config.yaml
n_layer: 11
experts_per_token: 2
moe_layers: [0, 1, 2, 3, 4, 5, 6, 7, 8, 9, 10]
n_empty_slots: 8
balance_bias: true
lr_router: 0.000785
beta1: 0.9
beta2: 0.95
train_tokens: 515800000
steps: 5313
Below are experts of layer 5 (counted from 0) of a mixture-of-experts language model. Rows are named up (a neuron's input weights, with its number), down (a neuron's output weights, with its number) and show model dimensions 0-127. Each number is 200 + 30 x the weight over its row's rms, rounded and kept within 0 to 999.
Before each expert's rows: "comes after" lists some tokens at least twice as common just before its tokens as in all text. This comes from a sample of Wikipedia text that the model never trained on. Tokens count by the router's weight.

# expert 2
comes after: " the", " a", " his", " The", " its", " their"
up4,156,179,192,151,149,189,196,184,203,218,210,184,123,226,205,227,187,188,219,210,202,230,200,205,229,172,275,196,201,189,226,189,189,194,204,171,241,223,198,212,189,252,245,200,205,199,187,197,232,198,248,176,202,222,158,180,259,205,231,208,203,244,171,221,209,174,187,192,162,199,190,197,194,191,259,194,180,176,218,222,230,167,221,165,167,233,191,246,169,207,175,221,155,183,229,142,220,198,213,181,205,230,96,146,201,224,202,207,195,109,136,212,236,202,224,161,171,226,191,179,193,180,168,174,160,234,193,241
down4,167,230,171,196,255,223,201,206,226,168,228,232,158,177,199,161,176,156,198,170,245,211,189,209,249,150,221,231,199,220,235,208,162,168,227,182,254,214,208,210,189,243,206,177,148,182,169,193,151,163,196,147,164,254,185,186,220,192,154,188,223,201,207,194,193,229,175,220,192,211,196,234,228,234,167,195,179,165,213,190,169,158,187,178,207,244,230,199,162,165,198,167,211,227,182,199,181,160,175,166,220,225,117,221,208,209,239,208,200,302,230,188,219,203,215,151,207,200,165,169,206,195,185,233,172,204,151,236
up5,225,193,140,202,180,244,206,130,188,202,189,256,182,181,185,183,188,222,182,152,216,189,216,227,263,198,197,194,262,201,164,200,189,174,160,154,239,184,255,160,213,212,160,191,234,171,169,243,168,199,176,178,168,182,169,191,180,202,177,228,164,228,269,224,236,202,189,198,213,232,221,233,173,157,200,195,223,212,188,142,205,203,224,214,167,246,279,136,213,183,246,195,173,166,185,223,152,179,202,193,170,221,224,210,223,192,180,217,210,200,197,132,250,214,171,184,232,200,238,132,241,238,169,245,208,186,210,176
down5,225,249,160,160,181,233,199,209,226,157,123,224,263,171,214,175,207,212,196,150,203,227,149,207,222,230,201,157,210,223,196,265,163,248,213,178,227,210,179,197,204,178,190,198,195,208,238,264,197,230,133,208,180,154,200,207,146,185,164,213,237,172,225,187,232,233,188,192,205,208,236,171,184,166,178,242,201,194,246,204,147,194,207,251,237,220,221,176,186,201,152,174,214,189,237,208,129,187,194,197,219,153,206,188,230,156,246,229,213,194,220,144,230,182,159,173,139,172,197,203,246,206,191,207,213,188,210,186

# expert 10
comes after: "\n", "-", ")", " =", " information", " Preceded"
up4,227,196,177,207,227,178,182,185,189,245,186,130,210,250,200,226,149,209,219,155,195,219,183,204,202,187,245,211,205,192,186,129,262,186,229,177,221,190,212,187,199,165,205,195,187,179,185,163,190,175,196,231,180,256,154,169,203,176,241,203,168,178,179,227,201,175,179,165,221,206,183,113,234,163,213,207,200,223,239,205,223,195,210,254,206,250,209,190,238,197,230,214,221,207,189,198,177,219,260,177,212,226,199,192,234,216,226,236,189,203,241,188,137,214,185,160,157,203,195,162,241,193,223,263,151,231,181,174
down4,174,208,224,209,193,187,198,164,209,185,208,173,207,204,194,108,226,195,268,187,125,205,228,174,228,200,194,189,206,158,269,154,173,187,179,180,226,193,215,205,202,158,218,214,188,174,232,224,175,159,196,212,189,195,233,185,240,206,221,209,243,254,172,210,182,220,179,222,242,191,229,160,157,185,141,209,244,216,257,176,242,221,287,179,217,220,214,234,217,210,151,171,195,202,234,191,147,241,206,193,197,171,166,193,234,202,199,199,209,186,187,171,169,158,264,236,196,167,182,223,200,213,190,222,152,215,211,230
up5,231,279,209,234,181,191,168,226,194,201,201,202,216,206,245,230,178,210,172,159,146,152,186,221,158,196,171,209,164,201,237,204,208,149,169,203,274,221,218,208,149,189,200,237,172,214,206,231,210,192,116,275,166,251,151,189,173,211,260,219,162,242,180,225,148,214,226,191,179,270,163,211,187,184,155,223,198,201,214,229,149,192,193,205,230,238,241,171,192,288,157,172,175,225,184,177,201,226,221,225,302,225,196,179,155,176,131,231,188,225,210,199,203,212,181,194,180,132,158,214,172,188,219,189,184,234,170,200
down5,123,189,194,185,198,189,249,181,245,290,204,245,176,242,222,185,227,253,190,199,192,188,217,207,163,166,163,195,194,191,245,206,255,189,231,184,213,206,229,184,165,235,179,188,190,221,232,217,181,206,227,145,254,238,175,174,168,228,144,197,134,222,227,189,174,194,124,192,198,189,192,197,227,230,225,202,226,217,198,224,223,203,230,191,153,175,196,232,188,172,198,162,188,194,208,192,173,197,191,201,239,200,223,205,241,146,265,216,231,221,217,241,215,185,200,203,226,218,172,203,154,187,204,234,186,178,203,204

# expert 4
comes after: " |", "–", "|", " /", " W", " won"
up4,207,196,182,166,189,218,262,259,180,180,151,203,197,215,211,250,194,188,180,138,201,226,136,219,203,231,246,225,181,131,162,198,180,133,126,234,223,244,216,213,198,181,197,187,187,209,173,183,141,143,203,193,167,143,250,178,261,186,203,230,199,170,288,189,243,239,201,233,227,192,208,256,193,212,190,198,239,231,204,232,201,215,166,176,200,161,227,183,161,210,184,158,138,221,167,228,224,217,206,218,212,187,185,225,163,224,152,223,159,159,238,210,224,163,172,243,198,167,197,203,151,189,256,209,223,251,183,210
down4,148,190,120,163,162,209,224,182,191,239,187,228,215,192,220,234,176,224,155,171,177,194,221,177,196,210,241,217,152,230,173,187,170,197,221,207,191,200,238,189,155,177,228,191,208,235,250,182,219,111,210,210,210,179,246,165,213,155,175,194,252,180,242,194,208,192,186,218,229,165,209,193,177,162,163,197,196,237,181,168,209,257,162,211,234,131,195,203,175,248,210,159,229,203,132,225,201,172,207,195,207,216,179,193,178,191,213,166,218,242,163,207,220,180,167,266,182,224,227,179,150,228,211,216,225,238,183,181
up5,217,136,164,178,178,202,272,178,194,220,210,211,189,158,194,208,174,211,191,222,277,185,199,201,152,218,251,200,162,160,169,233,215,206,152,176,207,241,230,234,214,185,158,242,250,222,184,168,185,199,241,202,190,236,204,194,166,192,223,178,272,206,233,192,230,153,176,197,183,209,214,219,258,225,165,209,202,278,211,160,176,196,174,245,199,240,244,184,176,191,193,171,213,201,182,177,203,138,230,177,212,222,185,154,225,178,220,173,196,182,203,186,222,233,177,230,211,177,234,218,212,189,187,192,149,192,182,226
down5,229,235,165,173,211,186,145,214,193,212,200,223,183,210,187,167,189,224,136,233,227,201,231,212,196,200,185,208,167,220,221,229,236,229,202,213,171,228,197,202,196,218,191,202,211,192,215,170,173,158,180,218,179,203,205,186,145,185,256,197,184,182,127,179,144,204,174,197,204,169,187,229,158,226,198,283,203,201,227,200,159,182,238,220,230,286,205,224,176,158,211,211,224,190,250,188,174,213,173,227,228,202,217,207,218,192,209,162,231,239,194,165,242,175,161,192,205,192,165,192,175,148,161,208,205,213,205,153

# expert 8
comes after: " of", "'", " in", " for", " to", " with"
up1,206,188,140,206,219,180,187,176,213,165,222,232,182,197,155,218,232,194,248,184,202,220,212,171,167,184,228,211,273,149,124,220,149,183,153,178,192,202,184,192,201,247,171,218,233,144,191,191,202,202,172,201,185,176,183,200,212,166,244,224,221,198,204,195,202,217,231,154,187,158,237,191,220,175,192,272,209,211,225,191,211,194,143,249,222,231,167,165,205,154,216,190,215,221,199,177,187,153,193,179,176,165,192,168,238,166,227,204,204,178,190,267,194,210,190,237,187,191,251,174,190,218,215,227,183,180,185,163
down1,170,153,223,155,202,185,209,194,152,121,193,153,162,194,226,220,233,160,175,204,185,157,188,176,204,239,185,181,219,226,274,203,229,130,207,169,183,182,201,178,224,167,168,170,173,206,204,154,191,201,177,173,218,178,232,207,231,205,229,175,152,153,276,196,235,205,235,263,206,205,220,219,193,190,248,204,160,264,196,161,228,193,215,237,220,195,209,224,270,182,130,205,155,238,223,200,205,156,220,218,248,173,198,217,215,187,207,196,153,195,183,240,274,168,219,219,247,199,238,206,235,215,265,231,177,172,190,231
up2,241,180,73,206,190,230,152,237,188,222,228,207,172,189,195,191,235,242,260,176,194,208,223,265,230,200,182,182,180,217,183,225,245,210,219,186,227,153,201,194,173,195,225,213,213,163,204,177,194,179,210,191,174,190,242,183,247,218,240,234,210,227,162,258,210,190,202,181,210,207,222,197,187,225,243,220,182,193,210,244,218,230,217,147,205,199,217,236,196,177,163,219,174,145,237,177,212,210,150,224,196,202,203,201,155,246,190,139,171,173,203,162,189,166,180,204,207,235,173,179,210,207,199,250,209,228,214,209
down2,177,178,185,178,185,121,209,231,226,118,170,148,235,208,249,204,173,206,207,213,220,152,185,204,194,243,180,230,163,174,192,182,222,205,247,199,187,147,240,239,234,283,191,233,225,167,249,178,252,217,207,180,200,233,215,180,209,240,252,192,173,195,220,191,226,223,184,212,167,189,193,199,193,223,214,224,191,179,227,201,137,202,147,182,153,174,214,261,209,229,197,167,220,193,254,218,240,221,207,190,170,183,237,217,211,178,219,178,251,242,202,230,190,193,164,183,187,194,178,167,164,181,235,231,235,237,191,192

# expert 9
comes after: "=", ".", "\n\n", "\"", " It", "The"
up0,206,204,190,208,106,208,194,163,184,239,148,202,162,172,197,195,221,173,179,162,210,192,205,241,177,175,195,164,216,138,151,217,229,187,183,168,181,235,210,170,182,180,196,226,163,216,224,236,262,199,143,173,182,171,237,227,180,178,222,186,196,191,215,193,215,236,171,160,203,276,192,185,237,187,250,236,149,251,214,192,235,176,170,246,221,176,193,200,189,168,180,190,177,143,269,206,188,190,161,163,204,187,250,144,206,210,198,224,185,213,187,191,182,209,182,209,199,177,203,248,177,210,230,213,189,248,162,206
down0,209,202,190,191,189,170,214,227,193,189,223,234,168,161,186,156,158,205,191,239,210,204,187,183,242,180,154,158,219,190,178,229,214,192,183,132,188,129,174,169,151,216,178,187,244,210,286,190,256,191,151,161,198,210,200,237,177,204,214,229,195,192,194,236,218,212,197,218,170,131,195,188,223,240,225,214,217,244,202,207,208,202,243,235,236,256,229,213,211,190,210,227,190,202,133,164,195,114,266,197,222,243,214,155,196,202,231,182,212,217,197,217,249,243,179,186,200,170,203,201,188,218,205,175,170,178,200,179
up1,163,208,202,235,249,176,136,256,188,233,158,209,191,162,212,211,199,181,197,256,165,159,228,195,153,228,185,201,190,130,225,220,245,183,231,179,218,169,185,234,198,221,182,249,180,227,216,185,210,228,177,208,188,202,221,209,194,215,218,204,181,196,203,134,208,256,117,245,187,199,194,213,203,255,193,207,182,184,145,234,168,218,182,197,167,236,187,169,195,134,196,208,145,216,209,201,231,204,198,202,188,211,220,191,213,203,219,244,177,222,221,218,178,211,177,227,191,242,214,219,176,168,241,198,181,193,199,155
down1,130,209,193,132,224,160,195,206,213,197,251,252,209,244,220,197,220,181,211,198,179,168,191,245,173,163,207,217,186,225,212,172,224,218,206,209,186,195,141,152,176,210,157,160,215,217,113,184,144,208,173,214,192,184,150,218,235,194,236,238,245,219,160,234,226,164,235,179,161,158,175,192,236,201,167,164,167,173,201,174,205,239,180,204,223,180,191,202,175,189,211,227,182,177,230,186,165,193,160,186,159,181,169,176,172,173,191,174,204,114,206,191,233,207,204,255,142,183,165,190,218,181,195,203,251,190,155,178

# expert 11
comes after: "\n", " 1", " 2", " 3", " 4", " 6"
up3,238,231,137,217,159,180,179,243,188,234,178,197,199,155,210,173,125,185,195,184,161,147,240,216,221,278,240,188,121,182,189,220,196,158,183,197,216,189,254,193,203,179,146,158,198,204,247,239,213,157,188,222,143,221,197,206,190,207,203,138,168,183,196,209,218,146,160,200,192,169,188,230,178,201,143,192,188,155,146,186,164,190,214,197,217,220,228,162,188,252,203,219,210,163,210,174,187,203,188,167,150,203,272,161,221,190,228,245,253,174,250,173,171,213,196,205,229,156,230,222,208,172,179,203,206,213,125,178
down3,191,218,220,192,195,181,202,160,175,144,206,199,186,232,198,189,183,245,166,151,155,202,267,156,188,230,190,173,171,229,187,284,126,199,228,158,244,255,228,219,168,181,187,198,217,253,234,185,169,194,209,175,222,180,179,227,223,236,211,206,180,190,242,221,198,182,188,200,122,209,227,253,138,207,251,215,199,218,219,165,191,210,201,211,204,252,193,220,202,221,223,285,216,176,202,192,214,244,146,199,196,264,308,220,222,192,251,245,218,162,220,219,207,192,195,178,203,205,264,226,219,200,159,194,218,147,190,177
up4,179,216,229,174,176,207,220,219,229,231,191,210,165,228,199,223,230,228,224,205,240,208,259,171,178,144,176,197,174,228,159,223,208,208,193,145,198,192,222,231,202,204,173,156,225,254,227,201,191,187,297,194,230,191,268,222,218,212,167,225,164,246,201,230,156,205,210,212,189,188,199,222,244,192,174,215,179,179,206,207,239,231,230,170,204,274,168,239,186,186,206,232,165,223,204,239,204,193,201,177,145,225,238,265,231,222,206,225,213,195,191,215,205,250,183,187,256,173,251,191,173,224,213,197,199,163,200,241
down4,180,175,223,212,225,192,184,233,188,198,213,229,171,186,175,194,217,176,223,212,214,208,155,182,155,226,174,207,198,188,205,211,201,198,232,173,212,166,217,116,215,282,177,173,265,224,191,225,185,200,154,230,155,172,199,169,215,210,184,166,216,250,182,235,234,212,157,156,249,255,209,221,238,130,199,203,212,199,221,215,191,222,146,209,225,226,230,202,178,177,182,175,223,150,206,142,177,234,171,160,222,170,187,166,136,146,276,170,184,188,199,164,209,205,183,161,182,184,204,173,214,198,209,213,223,173,180,223

# expert 12
comes after: ".", "=", ")", "|", "\n\n", "\""
up3,229,137,213,195,201,236,211,271,179,231,235,179,204,212,224,177,218,241,206,187,188,231,151,233,226,213,199,233,236,183,198,188,177,141,237,180,206,204,220,224,177,198,194,222,222,188,216,179,180,216,203,238,189,150,193,200,238,191,205,205,211,233,179,245,190,210,150,229,241,186,170,206,186,142,189,165,267,186,172,208,218,177,239,227,232,195,173,203,200,282,191,218,205,200,199,231,224,226,263,249,199,163,175,257,191,194,184,238,203,168,242,182,215,150,258,143,220,213,188,207,185,176,149,227,212,218,210,183
down3,243,172,187,240,217,228,261,183,240,203,247,177,189,210,229,225,157,200,151,230,159,244,155,197,222,184,131,176,137,199,207,205,218,203,220,184,197,205,204,175,211,142,214,178,182,208,156,217,163,176,227,241,159,198,224,162,206,202,238,209,185,216,190,209,239,239,200,182,152,201,158,179,211,174,163,188,153,231,168,221,234,188,163,184,207,200,240,181,199,221,264,210,196,199,190,193,321,202,200,192,235,208,215,163,219,176,200,232,206,183,211,245,161,167,156,200,190,218,160,175,200,195,239,262,234,204,181,247
up4,210,178,212,216,241,147,201,236,204,221,148,226,189,190,200,219,210,204,204,214,217,173,190,220,220,241,170,227,227,159,198,203,142,185,213,193,272,160,213,249,219,240,213,281,214,222,186,230,157,228,210,235,177,169,178,172,140,236,224,244,147,178,167,208,160,219,235,272,238,240,183,228,226,162,227,200,222,194,196,209,188,224,202,219,187,186,181,206,195,219,205,187,173,260,174,209,176,196,200,213,202,188,197,174,175,202,220,194,161,250,196,169,180,202,195,176,198,214,156,164,217,157,249,232,237,148,211,187
down4,218,170,159,223,156,224,196,243,215,192,202,221,211,171,193,222,223,162,199,196,220,183,208,246,222,178,178,239,165,193,223,212,217,207,159,231,177,209,202,161,218,184,164,186,213,221,171,215,216,234,221,205,238,189,196,150,209,187,230,151,216,237,147,181,231,170,200,185,173,243,201,228,176,241,173,184,170,210,168,209,182,207,223,180,174,177,198,166,215,216,221,204,104,171,200,191,156,149,198,174,165,264,200,216,199,181,201,175,149,212,188,257,219,171,237,202,189,198,173,194,217,243,161,197,167,195,218,221

# expert 13
comes after: " in", " 18", ",", "19", "In", " ("
up4,163,178,223,213,236,166,218,212,206,206,186,154,211,190,215,219,194,247,175,202,201,231,226,191,219,216,238,236,235,193,154,217,203,198,241,178,242,245,217,167,210,216,207,169,209,187,238,201,214,191,205,198,188,165,203,189,160,197,174,216,146,178,182,238,197,177,238,228,169,183,208,175,182,155,196,189,162,221,218,257,250,170,221,202,205,236,174,214,198,212,201,195,205,171,221,200,186,161,204,221,226,200,222,219,172,224,202,242,181,182,205,170,176,226,245,151,196,156,194,156,273,173,222,261,234,251,201,202
down4,199,135,232,182,196,210,272,231,233,166,167,206,181,248,225,207,198,187,222,177,200,210,198,288,209,161,229,205,216,191,246,180,220,216,225,196,172,251,223,211,153,171,199,208,139,200,236,142,179,167,169,208,224,184,185,237,212,179,167,222,208,180,246,190,222,246,182,211,238,161,170,220,152,201,246,220,239,178,146,207,162,220,177,166,174,175,191,218,272,220,210,166,145,193,234,262,203,192,181,199,203,231,278,222,178,190,170,248,180,203,175,255,248,236,184,231,222,205,237,157,191,197,174,196,226,264,224,223
up5,188,141,142,116,177,209,208,177,191,170,188,174,264,250,207,135,233,225,215,203,220,197,183,170,190,253,233,211,227,142,153,209,218,184,192,159,246,183,215,257,180,244,210,224,173,189,123,194,180,174,191,206,167,180,223,217,191,184,237,188,266,218,227,174,141,222,217,208,196,190,183,209,190,184,151,267,251,188,239,213,247,218,186,205,231,203,193,155,182,204,123,191,226,220,245,211,198,223,194,220,215,194,211,213,178,181,152,231,195,219,215,208,212,243,185,176,208,196,176,198,237,116,159,131,206,195,199,210
down5,167,224,288,171,186,231,235,172,172,184,213,215,237,220,151,212,169,221,252,203,197,214,261,177,224,207,223,169,184,224,235,168,228,195,182,197,193,233,167,172,209,189,177,197,192,239,237,233,164,146,215,236,197,160,172,191,221,196,214,190,226,183,196,208,192,200,186,189,167,141,251,181,189,187,164,178,205,140,177,160,194,189,194,181,232,233,182,194,209,146,172,192,202,200,173,213,185,217,155,171,131,147,198,183,275,234,198,157,218,232,213,237,183,168,173,180,177,186,163,170,171,178,167,230,182,218,209,202